{"n_layer": 9, "d_model": 384, "n_experts": 80, "experts_per_token": 6, "d_expert": 48, "d_shared_expert": 128, "activation": "swiglu", "moe_layers": [0, 1, 2, 3, 4, 5, 6, 7, 8], "router_score": "softmax", "normalize_top_k": false, "routed_scale": 3.65, "balance_loss": 0.00382, "balance_bias": false, "init_std_router": 0.0173, "lr_router": 0.000794, "n_head": 12, "n_kv_head": 3, "head_dim": 32, "vocab_size": 32000, "norm": "rmsnorm", "norm_place": "pre", "norm_eps": 1e-05, "positions": "rope", "rope_base": 10000.0, "rope_fraction": 1.0, "qk_norm": false, "attn_scale": 0.177, "tie_embeddings": false, "parallel_block": false, "init": "uniform", "init_std_qkv": 0.0241, "init_std_o": 0.0241, "init_std_up": 0.0241, "init_std_down": 0.0121, "optimizer": "soap_variant", "lr": 0.00252, "beta1": 0.95, "beta2": 0.95, "weight_decay": 0.038, "lr_head": 0.00414, "grad_clip": 1.0, "warmup_steps": 200, "schedule": "wsd", "decay_fraction": 0.483, "decay_shape": "linear", "final_lr_fraction": 0.1, "batch_tokens": 32768, "seq_len": 256, "doc_mask": true, "train_tokens": 283300000, "steps": 8646, "dataset": "wikipedia_en"}
Below are experts of layer 3 (counted from 0) of a mixture-of-experts language model. Rows are named router (the router's row for the expert), gate (a neuron's input weights, with its number), up (a neuron's input weights, with its number) and show model dimensions 0-95. Each number is 128 + 32 x the weight over its row's rms, rounded and kept within 0 to 255. Numbers have three digits each.
After each expert's rows: a language model's description of what the expert responds to; "gets" lists some tokens that make up at least twice as much of what it gets as of all text. This comes from a sample of Wikipedia text that the model never trained on. Tokens count by the router's weight.

# expert 35
router:091153111197145131190106062178113173155056119181148121113128128153078174136202131069060128092115135129117138092105108152114148060138190159161152084158114098116087055121131147173091043121117098156120122142111150102115085124124171135102118164122143111145143120110085117135165144142146173138
gate4:151093135122101128146122131105155105104145108157183093056109150101150105160136143104127103114179184091147137129110145134133186129101165164236143168083135101127137067174162168172099177104151095161082164117142086167125103146160150148136101137099119065149087150107133113103159147097162069137
up4:151110126117090096140147206148151133163139095188112092117097116129046120145064158123107157103117151144174095138098075136115069158095119125183123103146192137112114157122124133154085156148105147150142202110020135183098169152128102117148144105120128082105097130128147144232086107135197131127
It responds to: Commas and and, or, but, & joining items in lists, dates, numbers and clauses, such as 1742 and 1745, Sweden, and.
gets: ",", " and", ";", "),", " &", ")"

# expert 7
router:164154144105153135104180081127139185123155133083155170133165086162133147196096133086082151132150084133068130085080202139090139145137130168116094103189110125166140101080131128182103073094081115180125154142085148119180132142120120146163134095086061130151163139137095150160124141184122075113
gate1:123178093134096126147108054146165108111060169125080113170141101155148119177140136127124127160174158165125104068095177131154153093102113103099128075132126135124162144116176086121124184126153078085149157092132096066158094133172117127115158101047056169079129106168157143190148152127090107159
up1:131117102106117167086089107146123123120132110113134073159149162115097126145165161104129119136201163173103061097172156113134205127107140098191107123086090149087107086064218172128149179105112129121141135147115131127124142205106181160130130105087095156153148086192109109119108107158102162152
It responds to: Single capital letters or short capital pieces inside acronyms, codes, model names and initials, such as ACM, N/A, DC-6B, W. B.
gets: "S", "N", "A", " A", "C", "B"

# expert 22
router:148132047118106134099089163188094145122086123144146147172140125123079164071121102053088106137118119129120156131146116118109159154149172137116124125131103132105153174185144126143129055147160165168138129142097124124127140142090159116142159105114166139138133099154117162164124137137124162155
gate0:081127169163156116131103124132135168112154160134172136114088137058090076140158130079076082189088165106122111111110112139082129140122057068099088108089122093161061144172043119065167105112174158141115140124133130120150094115189141167156130092132172094134130128117122153111146186131153149128
up0:083147143138119190134139120146149108108109118140142153166132155102131130109145152106107115145127111164158147146157109139103154172085112186098088147108122129091189142075170136125135156101107057141133141133133152119186104090120127117144114159120154139126143115160104159152184109146120147141
It responds to: Colons, commas, periods and dashes closing a label, field name or clause, such as Coordinates:, Elevation:, See also:.
gets: ":", ",", ".", ";", " –", " -"

# expert 48
router:109120173154121071058116168122073120135185145097153142170129107125113103105100132165158127177164161096111053126197187153125162189167168127151108136153134122118105114186137157155147123170091107144158125142104115167140127080156073094101133043138113160099130092127175184154109151130149162116
gate3:128112122185124155148159111145078117077161184113132136155111123129067181160069089131131175183161129139121117133091050114123093177124108170144138175140136181147166191182117124145123134074104111132153178120041153148100156150178147155088116117123127082113112099158106102153128110141102107086
up3:165087175169153145180115185152133150135141114084080139105128126108099131119135143096158143130158128128083066176135110165135116066162109137141083118153166110095164161112135089166150145129096120101154100162078122135135146140049154136105198051114156140114077144171094131114107153103139138022
It responds to: Prepositions and infinitive to following nouns or verbs, such as series of, measures to, requests for, going on to.
gets: " of", " to", " for", " in", " at", " from"

# expert 28
router:177156171089142099093064142147169188130137167115111084115165159124112093075123126172120166156108171108152143143122164186089115139103125119119095157147133133163134135089079185075146152173147096146128120140147117154121117058151111121185083125207096089123133140135112089136091164114142134039
gate3:101080125141125105067160174056137126096106156140164123093122154101109122080166056128115134178117078120091087139142127142129046174198093146090128158149147144148107149119112118143130125142132150156098089129154136140124125133179092087100086166116122088139146147148151150145102090179159081170
up3:129096187057114097132092177182091144150089149082162104078122182152111114106117133122111129107105091173117128156071121157153117079097200135131129127073155181090111158098125108130134125172139111177098092188071133139117171028120156114109151096125187137108100130169138166105120111152163097075
It responds to: Word-final or inner pieces of longer words and names, especially plural or possessive s, plus ing, ed, ation, century.
gets: "s", "ing", "e", "ed", "y", "a"

# expert 0
router:164149150116128164153155154136164148127107089185145173150141101156141125093114083122091101180162166127103173182118061107106057083097153142078186090127133176126109090143095095147159096130161099164100156152074123108109115157160167151094161078159129118122161129137152161136067146164151097162
gate1:128102110124150148161124064105162110129085171125078156146158091129136130133063128109122157172157075137107115189124112109183209128139106185153120131079119095104140111070161112095131169127167125132121149135133053020190116163133070158153179149112108115091181163106099156122173070122123150135
up1:084176136126083094070155157105126148146133135145162120109166122179082180133137088088201149131151098140070138081135151159066088094090156149130123181160192114093150083045158117158129151094104154106147079158116197119116134115144167148148132071084089103144137104154131138084158145202171143169
It responds to: Line-break tokens ending a line or list item, especially before section headings, bullet items or tables, plus heading markers like ==, ===.
gets: "\n", "==", "=", "\".", ".\"", "    "

# expert 53
router:099142146169079142069160213173089145091082146144132119156101111124146069122078139190129095188151149131082062124151149076122135177158163127133180115134113125095115106174165132161125163157134129147121113140146156179105137177146116102131157056138153141115141106149226141186102146130139129113
gate4:161099117103126169151113122160133142131223123163128097198127139155132103110151121121077121139169140064089094183177120110150177122141191161193140118128147061089175136138104102130122188102153162153093104137108077190116113114103087089144070115138124176153106187034131099114154073081153140089
up4:191077154122162093130135097100089116175113099164148094154120148122138090116083167140114167137104132170152170127116154103182142123141160085149112100165109183192099126094141104122094075146104104162188159152101188144111148155070129113138117183192077152095112128149091163065183141090166124158
It responds to: Prepositions after nouns or verbs in running prose, mostly of, in, by, on, from, such as at the time of, described by.
gets: " of", " in", " by", " on", " from", " for"

# expert 39
router:041148169170085149112178123128070153122116126102130086149055105110104105105137155152158118147141154168083054090153136137110136136164178152130159078125113110092074120210152153179117138179133171125185103137134166199128143097132100104087130113088172153116147106121179176139164134150143177078
gate3:088181089122169086092173085153075105166149141137132140117141123172105154154122143114131087200128147157108114133101117091118051162095130145138115156085155183132108123105153155172100087129138132152179125138104133134057128140173071098158153134065157105089105086114175106073098082180171156122
up3:082133117117161141116125156194183123137163105087099148092151116197174138117112108151134122130128137145159153130093142161172152150168161152138062145078174130124102160095119125190146182157145133155135110157129142148092131111147153118126168050091155154109132117143144153146148171106194096129
It responds to: Prepositions following a verb or noun and starting a phrase, such as married to, screen for, dealt with, on, by, from.
gets: " to", " in", " of", " for", " by", " on"

# expert 54
router:083142168127113164060104180085162094126134142089130144091124113152076145090118119170187133116156181143137145137120108133137139071137080126094095159166150144090070146068181177177136175130158103134152093126149113154172120041110152136130072172111143112154087116133099074112167123129150095065
gate4:108102120149158157051162153095131113142110145159129097143091137148142054106093099148112095111160098071145189203147117138155173142064146118168130141156129131090164108099105110123118146146091105089143125137121139167054104152111201117083088124119148129139149216149137130103119142116103168085
up4:184120153116177079164083128143121117142124120223109080138083159099118111105104078143145155100148225141176140175122078132082139131127093166159167106140141125116142036097143077103078126188106060053134147116085106136161190090132109096132140185181111130067128158102130179168117117181167150107
It responds to: Personal pronouns he, his, her, they, and word pieces after He or plural s endings, like hesitation, profits.
gets: "s", "e", "es", "'", " he", " his"

# expert 6
router:112149103132093115091156165120173156109157092107128115020151091061118078105116160117127132103159136064130174085078150156124156059147100163122133089128152116114130191128106116183113129099122148095155099129121119119150125082089107132134078151097094132093043195173100081113131126111150170127
gate4:104118152101089102117085143156083101153123102151179199087117154107126115144147101143245091126100160132077159093102129060176132172133104122208123066139141105120159160132051070148126168158165142115096081127122143140121100141163144164097148076167124110109096092139144099112142120076095109121
up4:198092129104141081141107090115144122085125132166075085069081117113135164171088115169086146068160116109124183161150095172130107160072104095169119107124125172125197146094152107147160167161121112106121146092092128156163122114119165073151144170132153102113125143113112140144099105164159204145
It responds to: Plural nouns and general nouns after the, other or numbers, such as years, people, species, members, housing units.
gets: "s", " years", " is", "es", " people", " areas"

# expert 12
router:142102135109140104192081168139094112123086167102134176141145087191111132118085104138143122165164129119111124203144063122100118140153089139154130123136117113164102165135160147181088140150122089144144128142129140103104131116105108120152126134123204187156161126055120142159097161128143156125
gate1:146121127091164157129089107110187125076116148122092164106171140090142139168131099100121093139088120075156159084091138123100159160209166108153100094122134138118139119166170150190097127183131107141124117181164123159164154069080121190182122121052158149083146113148164115107151188132187097065
up1:090122071173115167143167179120106187095130200162103134111110125130152128154090173124162114125157174147052104099098088082146176133128071144155136162112141119103089133124147158155109126163157089083141109165149185133104170157105180108111131133090128112137103101104117118129152082127098194124
It responds to: Apostrophes in contractions and possessives, hyphens, and opening word pieces after quotes, dashes or list markers, e.g. that's, workers', semi-finalists.
gets: "'", "-", " a", " \"", " ", "’"

# expert 29
router:145146219134163111145125106134152166153173169135104096146153150090126103119159179103115105179094127121139078133070130205104131115128135090092107205120158130133165133074151116092126132094132141061090129129124170130135132157174140106185156170110119136153117124142112127137045122144148104129
gate4:095106164107111107095149118133098102123166089123136123172076164057091146102121098069125140168153087156125167177139119141081149161139093131198176147133138044141133102158103152161170133071149113130122127104143114204125097106159112156131112078123103130164045122098142154127118120074094139095
up4:169107110143143118139132074096137133090171148164096151074117147156173148162168126154126137196084152171128078119122113154103057161147171103175113152158127151152092159092150109164143123098112105102139245096089129089116146108083094110121178122099072072123129192184167134119105110136170062086
It responds to: Middle or final word pieces completing a word, plus time nouns after numbers, such as th-ir-tieth, 1950-s, five-week, century.
gets: "er", "th", "s", "in", "a", "e"

# expert 45
router:163151140132152112081107125172080101073106064155155112189119122121150106145172130043147093090157136071072097125068105141142128140128127142082176091150117139109137106099127116116108083178081182167100098149129115104149158142090170132167189098108130137163142104117166173142123134124094131128
gate0:128125134158100096071097146152177108153167107126107103113127129049117143124112144100128062158132132105153113157179144142112125174147110080168118100095194081119133041240149090111152102079151130122114170127121179159162124125172116155153121115051154143141131124094171181173145153128151170143
up0:112099132073125121135122074118146137125122147099098054126160133058139158111114115158150159145116093166102101106119071091126101174151084156072134181140097106089152150134160127090155123125122122156165169142152087116120086140178071172140181100112126142124145074185093106106126119137136122138
It responds to: Pipe characters opening table rows, table separators, list dashes, and The starting a paragraph, mostly in filmographies and results tables.
gets: "|", "-", " |", ":", "=", " The"

# expert 3
router:121162145169119133148130113176115130122141177181147075156076110130074132092139164094110109162113123111093143119146171112127160143151184129177174086110123140132109118170151163157100127132130119160100097142077201127093100159099135115160156151128135160148142104164186137126131162178152161121
gate4:144103136118121134129088106139180187110142113141160164139102082069136150150116112132124115112087105067104114135134157142174109197140193122170176153144126062133177115146154084110164184122143158141068174080066152152125126099156129119144134100118117083079078142082137105143120147131082185042
up4:191121167095147098131141154191112158154089112140098129138156143170097150116094167171093151045149083170106097105137130138148104166090135157169093092110180127147117176069114121153080175126130157094154093090107161185120134142101096124133124139168128103135137125128142139071127128146077102209
It responds to: Commas closing an opening phrase or ending a descriptive phrase, plus in and and linking phrases, e.g. In 2013, / concert in 1985.
gets: ",", " in", " and", "),", " In", "\","

# expert 51
router:153123132151131162151130089162177185144140177126136134160110121159072173130115158089060101106091114125146188095117137106120135174159111133137201059139136149149125151136142131167130099055088099162164121132153119155167169147112161131116166059121115104144168142157108172129101131125070108186
gate0:092164142170130130067182136139131193149108105132132080085132075164082138110115134125149124168124126120190123099124170084124147114075130147109114160066152110117110166109109136135133116091157116083147166130126151117150162150153145160111137222108145133109125157104142162114151131122145118129
up0:137132118053120172093091188144138164081194133105092161131127172060128083145165187163124074123104132107119134188097104147148141135114110125126088077110077107069175128107035131110126106108103053105115116141117076109124114130123153143143151115124159154116116141150140123152129147122124156124
It responds to: Sentence-ending periods and abbreviation dots like Vict. and c., plus byte pieces of Japanese/Chinese and accented characters.
gets: ".", " (", ")", " 1", " I", ")."